From a checkpoint of a small mixture-of-experts model trained on Wikipedia.
Size: 9 layers, width 160, vocabulary 4096, 49.1M parameters.
Training: a variant of Muon for the experts, 6369 steps.
Below are experts of layer 6 (counted from 0) of a mixture-of-experts language model. Rows are named router (the router's row for the expert), gate (a neuron's input weights, with its number), up (a neuron's input weights, with its number), down (a neuron's output weights, with its number) and show model dimensions 0-159. Each number is 50 + 12 x the weight over its row's rms, rounded and kept within 0 to 99.
After each expert's rows: "gets" lists some tokens that make up at least twice as much of what it gets as of all text. This comes from a sample of Wikipedia text that the model never trained on. Tokens count by the router's weight.

# expert 8
router:40 46 63 32 69 37 50 56 29 67 60 43 41 73 53 49 55 50 46 42 35 71 50 43 27 38 61 46 59 53 58 51 59 66 47 44 34 57 49 39 51 39 30 63 62 64 78 43 40 58 62 39 43 77 77 54 41 57 36 58 45 47 27 81 48 40 61 57 30 51 44 35 63 53 31 62 47 47 34 30 62 34 54 44 59 37 60 45 45 55 35 47 58 38 23 53 49 46 56 63 60 44 57 60 50 61 69 64 72 40 41 56 30 38 43 63 54 55 47 59 55 47 52 48 30 42 39 43 65 32 50 33 42 48 62 52 73 64 41 29 60 65 41 62 61 56 43 35 52 54 62 31 61 53 48 41 56 45 38 60
gate0:59 51 69 51 62 30 50 53 71 46 37 57 59 62 51 47 59 45 69 59 42 71 62 47 48 42 43 53 43 50 52 59 48 39 47 33 27 49 71 55 49 53 64 55 43 48 52 58 51 49 56 73 41 45 62 69 45 61 29 54 36 48 57 48 46 52 53 61 46 52 38 46 40 47 38 65 37 46 50 34 54 44 48 35 49 57 53 46 36 86 38 41 47 49 49 50 40 66 49 44 47 47 51 63 55 62 72 49 36 54 44 47 65 38 65 45 50 37 42 63 41 45 51 57 51 48 68 27 42 65 56 36 53 43 74 25 62 57 03 65 52 43 60 63 55 15 35 52 59 68 30 34 43 40 46 35 57 77 51 28
up0:27 70 35 33 69 44 52 50 43 47 46 50 53 53 49 45 53 38 42 47 27 55 50 75 55 49 44 46 48 31 52 54 47 52 35 39 59 49 48 46 62 50 44 51 41 52 44 41 70 60 52 81 47 41 67 43 34 51 66 50 48 37 59 52 49 57 48 69 41 38 25 34 51 50 66 15 30 44 58 38 71 62 43 56 51 49 64 55 49 25 62 29 52 82 63 47 51 49 48 41 59 47 67 55 52 54 45 50 43 54 64 60 57 50 43 44 72 51 50 70 61 29 35 66 62 44 49 49 29 51 64 67 69 44 60 62 38 42 28 54 50 36 60 42 60 31 65 58 50 47 41 64 47 25 32 79 58 52 52 52
down0:21 61 81 29 44 39 48 43 22 50 64 42 59 57 49 51 34 57 48 54 62 49 70 59 48 49 58 53 55 53 52 72 58 49 76 42 52 44 64 45 65 42 56 48 40 60 41 35 64 37 53 49 37 53 58 54 64 45 62 52 61 44 37 61 62 41 53 26 29 60 50 56 44 52 42 60 52 46 48 49 28 74 50 32 57 47 48 35 41 70 47 42 52 46 47 35 49 48 45 49 43 69 35 46 43 63 51 44 34 56 41 45 63 33 66 51 52 42 73 68 36 45 61 73 36 47 45 50 77 50 41 30 66 56 52 53 86 51 53 24 39 50 13 39 42 58 53 51 49 43 32 58 56 53 65 54 51 53 41 60
gets: " a", " one", " two", " more", " most", " first"

# expert 27
router:62 47 54 53 56 31 50 46 44 54 58 31 50 31 79 70 32 41 64 49 39 45 51 64 58 55 66 67 56 47 51 59 52 34 39 59 59 37 67 67 60 59 60 27 55 56 54 61 44 28 46 63 59 43 51 56 41 44 39 74 37 72 47 48 43 69 46 46 39 50 43 57 54 27 64 28 28 52 54 57 27 58 63 33 64 51 57 55 60 41 55 66 38 62 38 40 74 58 58 62 64 33 51 52 63 43 30 51 56 49 45 71 58 59 36 44 52 43 56 45 26 46 59 61 32 49 64 46 37 33 44 55 58 50 34 67 74 55 39 58 31 60 51 32 34 62 49 37 47 51 26 48 47 66 55 54 37 41 32 68
gate1:59 50 45 49 52 50 82 51 68 61 45 34 50 37 59 28 47 60 56 48 44 38 50 40 59 22 49 41 47 57 51 39 50 58 48 51 53 55 47 86 45 44 36 53 56 35 51 45 33 45 43 52 62 50 60 50 24 57 50 51 35 57 53 58 59 54 49 51 44 52 40 30 28 29 43 53 44 61 54 50 50 40 49 73 43 38 40 51 42 79 60 45 37 52 28 39 71 54 37 49 50 54 31 50 49 59 56 63 55 65 51 47 48 73 42 76 46 58 51 64 49 53 78 44 54 34 51 77 52 47 61 65 62 39 53 48 75 66 76 69 54 33 50 50 51 39 60 24 41 66 47 47 49 55 46 22 33 26 43 50
up1:53 50 46 48 51 72 49 55 71 55 44 49 39 26 50 51 38 50 54 65 47 48 55 50 49 13 54 35 46 60 50 45 54 58 51 43 52 50 39 67 49 49 44 64 64 29 56 47 38 47 44 51 62 29 52 67 48 56 46 59 44 53 44 52 67 77 54 52 53 41 20 42 46 31 41 51 56 60 55 44 54 25 47 56 44 47 45 34 46 60 58 61 34 47 49 37 66 45 54 56 45 56 26 65 54 50 53 50 52 50 61 50 60 74 56 64 50 64 53 56 50 49 93 38 52 31 45 51 56 52 61 49 67 39 57 41 64 97 48 45 54 33 42 20 52 43 52 35 49 70 53 80 40 50 31 37 40 42 43 55
down1:50 43 57 56 72 54 19 25 63 43 50 45 36 59 59 79 55 59 45 61 50 58 57 65 53 31 75 58 46 55 68 56 45 58 63 49 58 51 35 56 71 53 49 53 67 51 44 40 27 16 50 52 53 64 49 53 43 65 47 44 51 50 53 47 57 47 45 43 21 48 56 33 61 47 53 50 42 49 46 50 36 37 33 58 51 63 58 48 48 50 47 70 44 53 50 57 27 65 65 51 50 51 49 58 46 56 25 54 41 53 42 49 55 47 47 34 54 42 60 51 35 42 49 21 48 49 46 42 56 56 21 52 43 55 63 61 60 59 31 46 06 48 55 13 58 66 47 52 77 57 56 58 45 50 62 44 31 38 47 53
gets: "-", "|", " |", "=", " \"", ":"

# expert 15
router:57 39 49 42 74 32 35 51 53 46 46 43 64 34 67 60 59 29 53 51 34 74 55 45 51 61 61 41 57 40 64 56 34 70 44 44 39 40 61 64 53 59 40 40 69 34 51 39 58 41 50 52 49 23 59 30 64 47 60 65 45 66 35 57 48 64 56 48 33 40 44 51 72 47 47 55 34 66 29 67 61 75 36 51 34 68 43 24 57 51 53 68 45 56 55 55 47 54 52 48 54 35 56 54 65 63 62 62 49 44 50 45 44 70 49 20 38 28 68 39 33 63 34 59 45 68 58 55 46 36 28 50 62 41 37 65 35 54 64 55 64 51 35 48 37 27 54 55 60 59 56 58 54 71 56 56 55 39 40 52
gate0:34 56 66 70 54 42 53 65 79 67 46 73 40 77 50 52 48 56 49 67 56 56 50 43 67 79 47 51 29 42 56 80 36 53 49 43 72 51 49 78 59 41 51 46 50 41 56 47 38 18 47 64 74 41 50 52 44 35 50 39 48 55 43 53 65 31 27 59 51 43 49 55 84 49 40 50 56 45 50 48 37 55 53 59 72 63 57 48 42 46 36 43 52 37 46 50 52 55 53 53 45 50 55 34 44 78 45 21 46 39 40 48 23 51 50 54 53 53 48 53 66 58 50 47 50 33 50 41 52 45 50 62 45 47 65 49 48 20 77 53 38 42 34 51 45 37 47 61 38 56 49 50 52 47 81 50 59 49 41 52
up0:36 63 58 65 55 47 52 61 72 61 49 78 37 75 50 56 38 57 48 70 51 55 51 44 62 77 45 51 35 37 57 75 38 56 45 41 69 49 40 82 61 41 52 47 54 49 56 43 33 24 47 68 80 48 51 47 35 43 48 42 45 53 48 53 57 24 29 63 51 51 46 60 80 50 47 51 54 42 54 44 35 58 49 67 70 60 57 47 45 52 33 41 53 38 40 48 56 55 56 57 44 59 54 37 48 81 42 17 48 43 37 48 22 51 52 55 54 53 49 51 72 63 49 48 48 40 50 36 51 46 46 59 41 42 58 41 51 24 78 50 37 40 38 51 46 37 49 60 37 53 49 49 51 45 80 52 59 47 44 52
down0:20 54 46 39 43 50 29 48 43 53 56 29 47 46 53 46 49 55 56 51 49 54 50 45 48 53 74 58 43 49 46 66 52 82 28 77 59 45 61 39 57 37 73 73 60 52 27 42 33 52 50 69 31 46 70 56 39 33 70 55 50 51 26 52 53 51 55 58 48 65 39 79 71 36 51 53 41 21 49 46 15 57 22 48 52 60 51 81 48 33 49 50 50 44 40 47 51 45 46 62 60 38 38 48 65 47 51 31 57 61 55 49 36 52 49 50 46 45 37 57 56 42 43 46 57 62 29 44 47 49 63 74 40 58 66 54 44 53 50 50 51 51 61 54 52 53 37 45 48 49 44 50 60 69 40 48 79 60 63 53
gets: " |", ";", ":", "|", ",", " –"

# expert 47
router:54 55 38 35 44 46 36 50 41 40 64 67 35 34 49 54 52 47 36 70 70 50 43 52 34 50 38 59 38 59 67 36 56 43 53 42 37 46 38 59 42 41 63 52 50 63 64 64 68 61 55 31 38 46 44 45 25 50 52 54 58 59 76 40 28 20 51 59 48 44 58 56 42 58 34 59 50 46 69 38 65 58 50 63 43 30 29 80 62 64 09 62 59 61 60 67 54 44 63 51 42 48 46 44 32 53 57 51 58 66 67 41 54 45 54 58 31 33 43 69 67 29 50 63 65 47 43 58 63 53 45 37 44 51 49 66 33 61 51 38 66 22 51 60 54 52 40 41 52 54 61 56 61 32 52 56 55 61 59 51
gate2:78 56 44 45 50 48 47 45 44 30 52 47 61 28 27 49 51 90 40 50 60 40 33 49 48 47 54 63 61 42 50 59 44 44 45 52 52 45 31 47 81 50 56 48 46 56 60 76 52 69 46 57 59 43 64 46 30 67 59 60 46 65 45 72 54 46 35 49 75 47 41 44 51 39 53 44 52 57 44 35 58 43 59 50 29 59 48 53 50 51 23 43 49 46 53 58 46 45 42 50 59 61 53 40 61 34 28 61 39 69 56 45 45 50 36 43 27 41 75 61 75 42 61 45 71 40 37 53 46 79 41 53 50 50 44 37 62 45 60 42 28 50 41 51 47 61 56 49 53 50 51 36 51 74 56 45 86 67 64 50
up2:51 59 35 55 56 59 60 44 52 43 47 54 56 26 38 43 58 73 27 74 50 34 58 47 35 46 49 59 54 56 48 50 50 54 49 66 37 50 50 39 50 61 49 46 54 52 49 34 73 36 57 59 53 34 37 36 52 76 60 57 45 55 43 54 43 76 11 69 53 45 46 40 39 47 65 30 53 67 47 43 70 45 49 52 51 45 80 47 45 46 52 23 54 44 35 69 51 41 37 52 49 64 49 54 40 38 56 51 52 52 73 33 43 57 52 54 50 60 64 64 40 25 44 55 58 54 52 37 54 56 35 80 54 52 51 31 64 45 56 49 24 71 57 53 80 46 52 49 42 39 30 44 45 46 35 46 39 76 51 65
down2:60 56 48 51 47 38 78 70 63 54 67 51 53 46 58 56 40 46 57 47 52 66 41 35 53 31 47 51 49 62 36 54 50 56 46 26 39 50 58 37 46 66 49 79 49 50 71 48 70 50 61 45 53 47 66 52 27 40 70 56 43 69 30 60 52 31 53 20 40 68 37 61 55 41 56 40 63 50 42 54 48 38 51 50 27 54 52 67 47 55 45 48 37 49 56 46 49 70 48 58 48 43 43 52 30 31 21 37 54 43 50 32 45 58 32 41 29 37 42 44 52 48 47 51 71 39 48 69 42 52 35 45 77 52 50 48 29 68 69 54 52 55 57 80 77 77 51 57 40 67 40 61 42 50 45 42 51 50 47 45
gets: "b", "ol", "ab", "ub", "ib", "ul"

# expert 38
router:27 44 34 43 58 34 38 61 47 58 41 41 29 41 45 57 69 59 60 64 52 36 62 54 58 42 41 41 54 45 38 56 66 70 60 49 37 52 41 63 55 60 44 42 52 59 48 58 53 46 66 46 52 24 40 34 32 50 39 71 46 60 73 38 53 70 65 49 66 68 59 50 68 43 59 53 64 60 45 40 67 52 52 37 39 41 64 45 38 30 48 54 54 49 48 32 53 66 44 65 78 52 36 31 36 29 46 35 42 66 53 41 52 46 35 36 34 31 51 59 61 73 49 68 61 68 52 45 56 63 36 41 49 59 38 55 57 40 63 44 72 39 38 39 63 20 61 36 52 37 35 57 64 34 45 57 65 60 38 39
gate1:14 45 48 55 52 49 46 48 58 53 46 59 64 59 50 60 46 54 44 41 64 52 58 48 36 55 67 34 59 26 54 51 40 49 36 51 66 36 61 40 45 50 46 58 51 50 28 56 55 72 51 54 48 50 71 33 41 74 39 83 47 43 58 36 29 56 53 50 32 45 47 44 55 89 45 45 44 43 89 36 58 46 65 36 35 69 50 34 46 42 63 54 50 63 33 60 70 47 53 52 34 51 50 68 39 50 42 49 73 57 69 49 50 48 51 68 64 48 50 74 56 54 40 41 50 45 47 49 61 57 54 44 74 59 37 43 49 47 60 37 53 56 49 50 51 18 48 73 64 42 41 53 46 47 50 29 44 51 39 30
up1:48 64 45 53 44 51 75 59 68 45 48 63 59 45 48 48 49 39 43 62 47 69 54 55 51 50 59 41 32 38 50 54 50 51 39 37 54 51 49 25 62 62 49 58 36 49 40 49 46 40 57 49 53 48 40 44 30 40 48 68 51 43 41 65 43 50 45 75 73 64 42 48 57 69 68 53 78 28 63 51 76 37 54 57 52 52 44 54 42 52 47 47 46 77 34 50 65 55 45 62 53 24 75 22 49 60 34 52 41 59 54 49 41 54 52 45 51 72 30 74 51 41 41 40 41 47 52 51 53 44 67 54 80 30 53 39 46 44 35 43 37 56 62 56 36 36 39 50 62 17 58 43 52 69 54 44 49 50 12 43
down1:39 54 75 20 52 42 57 52 66 70 47 49 43 54 53 61 56 76 35 49 42 52 41 54 47 42 40 64 54 43 36 49 58 31 63 62 58 50 39 75 61 53 54 28 48 61 52 48 19 54 71 58 55 56 51 59 45 51 52 45 62 44 47 61 47 53 46 24 29 49 25 51 58 50 50 45 21 62 60 31 47 41 52 45 42 52 48 50 59 53 54 63 57 56 49 49 48 40 50 52 76 55 66 49 34 29 24 56 70 62 52 49 41 32 56 57 40 45 76 52 54 51 59 31 41 59 43 54 60 57 36 53 50 30 49 61 32 47 67 61 39 49 11 57 60 43 44 46 51 16 51 45 52 42 62 69 51 61 48 50
gets: " P", "-", " D", " C", "C", " S"

# expert 1
router:58 58 49 50 34 29 42 50 65 45 40 67 39 42 87 44 46 44 53 52 70 35 57 46 52 56 54 75 65 52 34 64 51 49 52 68 52 59 43 62 62 45 50 44 61 44 36 42 42 41 37 38 24 52 44 44 43 49 54 59 55 48 49 76 51 53 47 47 51 69 58 65 50 75 57 43 54 31 36 72 49 37 54 49 49 63 69 56 61 42 39 40 48 52 38 55 68 53 48 51 53 35 33 48 50 34 34 49 45 57 31 30 61 48 67 44 64 38 66 72 35 52 34 37 40 45 45 60 04 41 58 46 60 46 48 54 60 31 68 36 38 43 50 39 53 43 70 43 65 52 58 64 55 52 23 47 34 62 53 65
gate0:37 47 29 47 80 50 32 76 48 49 61 48 52 42 50 35 55 52 54 66 27 46 35 70 40 48 72 47 25 48 82 35 64 54 57 64 47 30 38 27 48 45 47 42 26 49 56 53 46 31 28 49 54 50 50 57 53 62 55 51 68 52 50 50 51 63 50 50 50 47 60 54 50 42 47 49 49 77 57 70 62 51 47 50 45 45 32 08 45 68 31 51 64 54 50 46 51 48 66 54 59 50 48 31 49 47 50 38 46 53 42 59 51 51 53 54 47 66 39 66 55 42 30 42 55 75 49 49 61 61 52 57 63 58 74 53 22 43 50 59 39 48 50 55 54 37 35 49 53 52 34 59 46 28 36 48 40 55 78 66
up0:31 49 33 44 79 51 31 77 49 49 64 51 60 42 50 29 57 59 58 68 23 45 31 73 39 47 74 42 26 50 81 34 64 54 58 62 45 29 39 31 47 46 45 42 27 46 57 53 48 35 29 51 50 49 51 57 54 60 51 56 66 52 53 50 50 57 52 49 52 43 60 51 51 43 41 50 47 78 59 65 63 55 47 48 46 45 24 14 45 67 35 48 64 55 49 43 50 49 69 55 58 51 48 38 48 48 51 36 48 52 43 60 50 57 58 51 47 63 37 67 53 44 30 44 51 78 50 46 67 60 52 57 62 60 71 57 25 45 49 62 40 48 49 56 51 36 36 49 50 54 41 52 48 27 39 47 45 53 77 65
down0:49 50 48 50 50 61 49 47 71 41 83 44 62 53 36 56 68 75 50 64 70 50 51 30 60 29 27 55 69 52 63 76 48 48 66 61 50 52 51 27 49 49 55 35 42 53 53 59 50 29 68 49 54 40 19 41 58 70 41 51 25 50 38 60 58 61 45 68 51 50 54 47 33 45 51 48 66 51 53 43 60 50 39 45 40 46 54 51 60 50 51 49 36 68 50 62 39 38 55 38 36 47 57 40 59 34 51 20 45 52 55 43 51 56 52 74 57 67 42 67 52 46 46 44 49 54 41 56 56 44 55 50 50 60 54 55 42 53 47 41 10 46 27 45 53 52 34 51 73 52 40 89 45 47 50 75 32 51 50 49
gets: "\n", " (", "===", "==", "|", "===="

# expert 10
router:60 63 53 59 45 51 50 51 42 34 45 39 33 47 38 49 69 41 62 32 74 51 60 45 50 46 69 33 65 73 67 55 52 46 57 41 33 64 69 65 32 50 41 15 52 40 49 54 62 65 33 57 33 37 34 75 51 48 47 65 41 67 57 45 39 46 42 61 40 53 44 42 58 38 70 52 48 53 64 54 43 58 60 32 53 44 60 38 31 39 52 56 44 64 52 35 54 45 38 64 55 69 64 33 75 33 55 35 63 50 47 32 44 27 50 39 49 44 54 43 25 45 65 63 46 56 66 70 56 57 47 74 30 57 60 49 43 55 62 71 45 47 37 65 43 54 26 44 68 42 39 62 49 50 37 48 62 49 46 42
gate9:51 50 53 41 67 23 52 27 49 48 60 26 54 40 48 59 48 57 54 38 51 55 24 37 66 69 39 46 57 54 53 44 49 54 51 49 82 33 51 47 57 51 53 28 52 55 42 79 59 39 26 57 50 58 44 32 50 49 43 45 54 44 34 65 47 39 50 52 50 50 32 40 61 34 26 49 47 51 50 48 44 55 30 52 51 57 63 87 62 18 47 54 54 53 54 64 67 47 50 50 48 51 62 32 55 54 45 74 29 52 29 51 62 46 43 41 29 57 50 50 64 38 50 65 61 45 66 66 47 50 50 93 52 51 26 41 51 53 41 49 47 50 24 52 55 54 42 49 55 53 63 53 54 53 67 46 53 26 42 48
up9:50 50 50 32 71 28 62 33 25 49 53 29 55 35 46 50 49 63 50 42 46 70 29 36 85 73 40 49 50 55 50 49 45 56 50 49 82 33 52 47 54 45 48 37 53 60 53 87 53 46 32 62 57 50 43 40 51 49 40 42 62 54 42 60 42 50 48 49 50 49 46 34 68 45 16 59 56 50 54 44 51 53 31 57 55 54 60 80 80 30 38 45 66 54 61 59 54 48 50 57 52 52 61 33 51 52 49 76 31 47 36 49 58 47 47 49 24 58 49 50 64 32 49 47 60 47 56 79 32 50 50 68 39 60 33 34 38 51 51 49 52 50 40 53 46 44 41 50 50 56 69 52 61 59 62 47 66 39 38 50
down9:56 27 54 55 39 58 43 32 47 57 59 39 76 47 43 51 43 43 59 36 65 28 51 55 75 51 44 55 59 48 76 29 49 55 34 62 48 49 69 40 44 56 60 58 28 75 64 49 56 56 65 56 54 47 52 47 35 53 69 54 60 39 37 47 42 62 57 55 60 56 37 38 47 41 46 33 52 42 58 54 78 51 47 54 51 51 60 45 59 50 60 75 33 32 51 26 74 38 37 39 44 50 50 29 23 51 66 58 85 40 53 72 32 51 50 62 51 56 32 28 21 37 48 50 47 59 44 42 54 41 50 44 57 58 47 41 42 47 47 32 51 48 52 43 61 48 50 45 57 44 54 71 50 50 61 47 69 40 22 52
gets: "\n", "-", "==", "|", " Born", "==="

# expert 23
router:58 35 47 66 69 61 52 56 44 56 57 43 39 52 49 66 53 47 42 64 56 57 56 49 61 36 41 34 60 43 53 51 50 55 71 44 45 29 48 50 57 75 49 49 30 54 60 28 33 37 57 47 63 66 58 62 48 36 45 53 71 54 47 51 66 28 59 46 52 57 38 50 41 43 33 54 34 47 65 59 55 42 52 53 55 53 24 31 65 62 67 51 40 59 67 60 65 41 59 49 56 36 37 60 74 29 62 45 41 24 71 68 50 35 49 73 63 52 31 52 57 65 55 48 58 63 61 33 59 53 52 48 41 31 42 60 30 50 40 35 56 26 32 64 53 26 50 33 61 67 57 48 25 39 33 33 55 56 44 46
gate1:49 53 48 49 56 54 57 49 57 51 42 41 54 61 61 37 35 53 50 46 49 50 40 50 49 59 68 34 49 55 55 50 43 48 57 61 49 53 66 29 47 45 48 51 60 57 46 57 50 46 39 55 42 69 53 56 39 51 47 55 63 62 45 30 66 46 49 55 43 42 71 62 48 50 73 52 46 56 36 44 50 49 34 45 50 50 47 38 45 44 44 50 52 50 84 76 66 66 47 58 18 69 56 30 78 49 52 52 50 54 99 46 60 52 52 68 46 26 49 35 54 63 46 47 54 43 65 32 52 15 56 35 50 28 26 46 46 45 39 47 44 49 38 37 50 23 63 43 57 55 53 50 32 68 50 42 44 59 88 32
up1:48 50 46 53 46 54 51 49 52 54 49 49 48 65 55 41 49 51 46 46 49 51 53 54 49 58 75 26 34 53 52 46 45 51 45 51 51 63 56 33 46 44 48 52 59 55 50 80 51 35 31 58 41 69 44 51 37 55 49 50 59 69 50 40 68 40 50 46 48 48 58 62 60 57 57 56 49 65 34 48 51 48 51 42 50 45 47 50 43 44 39 67 47 50 97 48 68 60 49 60 17 65 54 19 55 45 81 68 56 51 86 47 49 52 38 71 46 21 51 33 57 79 49 56 52 46 59 52 46 04 49 49 60 44 35 51 44 33 51 54 44 53 40 42 45 45 57 42 45 53 52 55 42 51 50 41 43 54 87 30
down1:50 48 51 66 41 46 26 48 33 50 47 51 55 46 45 47 50 47 48 45 47 37 50 64 52 36 46 60 59 53 35 53 37 51 59 60 35 68 47 55 63 49 61 59 57 56 45 56 49 52 61 58 32 53 62 50 80 43 36 19 56 39 26 34 48 48 49 36 37 52 68 61 57 11 61 48 24 49 56 50 61 47 46 62 54 48 40 47 76 49 50 41 49 43 61 51 51 43 53 54 58 54 62 49 58 63 46 25 27 53 71 09 44 61 42 69 65 52 50 43 35 78 78 62 50 59 63 47 60 46 80 36 50 54 45 36 45 62 49 59 48 59 65 43 42 81 36 43 49 45 33 55 51 57 46 47 51 60 56 43
gets: " de", " con", " cons", " le", " De", " en"

# expert 41
router:54 59 51 51 37 31 38 45 68 52 37 54 48 34 82 46 59 42 53 61 50 36 51 42 45 53 50 72 51 52 21 68 38 46 59 47 39 55 51 65 53 44 53 57 55 31 40 40 46 46 35 46 18 49 45 43 54 41 53 60 44 33 56 85 46 59 46 47 64 65 49 74 47 70 57 58 47 50 48 73 52 41 54 68 70 65 54 60 73 36 35 44 45 36 38 62 67 64 33 60 65 50 29 42 57 32 35 49 45 56 44 51 57 48 60 51 50 37 66 49 36 66 32 33 48 39 44 50 11 47 49 49 60 54 63 54 50 46 60 27 51 51 58 47 69 44 68 46 60 65 55 65 48 42 36 47 30 57 38 58
gate1:50 48 46 51 58 51 45 29 50 57 44 70 42 56 48 62 54 54 58 33 48 41 56 55 62 47 42 42 26 52 50 38 45 29 49 55 66 40 56 50 64 56 43 35 48 25 52 53 48 43 60 66 49 45 53 48 62 57 45 33 44 85 71 37 45 53 48 55 49 34 39 65 50 43 27 52 50 05 31 64 50 42 32 51 63 46 54 56 43 49 27 52 52 60 36 52 51 51 25 67 41 95 51 72 50 63 61 61 00 50 50 40 51 44 62 51 65 41 50 55 49 58 61 50 50 39 46 51 54 49 47 50 59 50 58 54 49 51 70 60 48 44 48 64 58 37 53 37 55 50 65 52 50 50 41 54 48 55 63 51
up1:51 48 49 50 56 53 43 25 49 59 43 66 40 69 47 60 52 53 61 32 50 44 53 54 60 50 46 39 32 51 49 33 50 32 49 55 65 37 53 48 71 60 43 30 48 30 52 56 49 38 64 70 49 44 48 46 66 56 47 26 39 84 73 36 46 50 49 50 49 38 38 65 51 43 32 53 48 07 36 58 50 44 27 51 62 44 56 54 34 51 26 50 51 68 38 52 51 50 28 72 40 90 53 67 49 55 63 67 01 51 47 36 50 45 63 51 65 35 50 54 50 57 63 49 48 43 51 51 53 47 44 53 62 51 54 52 50 52 70 66 50 44 50 66 50 33 53 35 57 47 62 50 51 51 45 51 49 58 64 52
down1:40 50 61 69 54 60 78 67 49 44 65 32 30 55 48 48 63 50 43 64 77 51 48 32 45 21 59 49 60 51 54 52 49 31 36 47 67 49 06 46 56 43 62 46 34 48 35 51 73 57 58 52 46 53 64 54 61 31 61 52 30 56 59 40 54 49 61 51 30 44 58 52 51 23 40 51 68 45 54 47 55 48 56 57 56 58 49 62 44 50 48 27 32 62 51 44 47 47 56 61 50 48 39 47 43 34 50 88 26 49 56 58 43 36 52 51 50 33 63 46 41 46 44 49 49 47 54 53 45 57 55 49 51 49 38 59 77 43 51 66 61 52 49 29 50 48 38 48 39 46 23 54 70 64 37 55 65 78 49 31
gets: " |", "|", " (", "\n", ",", "\n "

# expert 17
router:52 66 46 45 42 33 48 44 61 48 57 73 54 40 72 35 60 60 50 59 65 46 49 52 48 38 35 69 56 42 27 74 37 42 54 47 58 57 38 59 77 44 45 39 39 51 38 63 51 36 37 48 19 53 36 53 50 58 62 56 48 39 48 71 28 45 54 44 63 64 64 75 56 67 44 61 49 30 47 68 40 46 54 53 52 45 69 49 65 66 38 40 56 48 55 63 45 67 30 40 61 48 28 46 41 23 30 48 45 58 42 26 39 51 67 54 48 37 68 56 31 55 34 37 41 49 52 64 18 46 50 47 65 63 50 49 56 38 57 56 54 39 50 27 52 40 65 47 54 42 70 56 45 51 48 52 36 68 52 71
gate0:41 39 53 70 35 55 59 50 58 50 64 57 49 46 39 55 69 87 48 51 53 64 51 58 41 51 48 44 37 33 34 56 54 43 47 48 51 55 48 22 45 48 34 33 65 61 38 43 67 63 29 59 55 50 61 52 43 46 64 47 50 52 57 72 28 52 35 55 47 32 65 85 43 56 44 52 38 47 44 49 39 53 71 73 54 47 49 46 51 35 52 60 40 38 70 68 37 50 34 70 55 58 49 54 59 59 43 44 40 51 25 27 47 37 51 54 48 66 55 52 28 59 50 55 70 41 32 56 45 59 41 43 67 50 45 43 57 30 69 51 54 53 38 46 48 57 49 46 64 18 90 50 48 28 47 53 60 52 48 40
up0:57 62 50 35 62 52 43 50 48 46 36 42 40 51 49 48 36 29 51 45 43 37 50 45 65 50 53 48 56 66 60 29 53 51 53 52 49 52 50 82 48 55 68 64 42 31 61 53 42 46 62 43 48 52 41 41 51 51 42 53 50 52 50 31 81 50 62 44 46 71 41 11 60 34 57 48 62 49 54 49 65 49 23 28 48 47 50 53 49 59 42 33 60 71 29 41 59 50 70 40 41 35 52 46 45 45 63 56 63 48 66 68 67 66 49 38 53 29 47 44 71 36 52 48 30 54 69 43 60 44 55 61 30 38 55 56 44 63 34 48 39 47 62 53 51 40 52 55 40 85 10 49 50 83 51 47 42 47 48 56
down0:77 55 62 52 61 40 06 25 28 46 35 40 56 44 52 61 47 54 66 44 44 50 56 56 40 53 53 64 54 37 48 30 52 59 46 51 36 62 55 78 46 39 63 66 49 64 53 59 36 62 52 59 53 81 53 55 38 52 53 40 50 33 51 49 47 54 50 26 70 38 45 71 66 55 39 52 28 44 54 62 54 68 51 20 34 64 51 53 45 49 51 43 55 50 68 41 51 60 30 74 51 48 41 52 52 34 55 52 45 35 48 57 38 58 25 54 75 49 54 50 46 52 56 47 49 38 45 51 40 45 43 50 52 45 49 53 43 42 51 13 52 46 42 81 41 58 55 47 70 51 60 66 52 36 45 44 68 66 50 48
gets: "\n", " United", "ia", " /", "E", "L"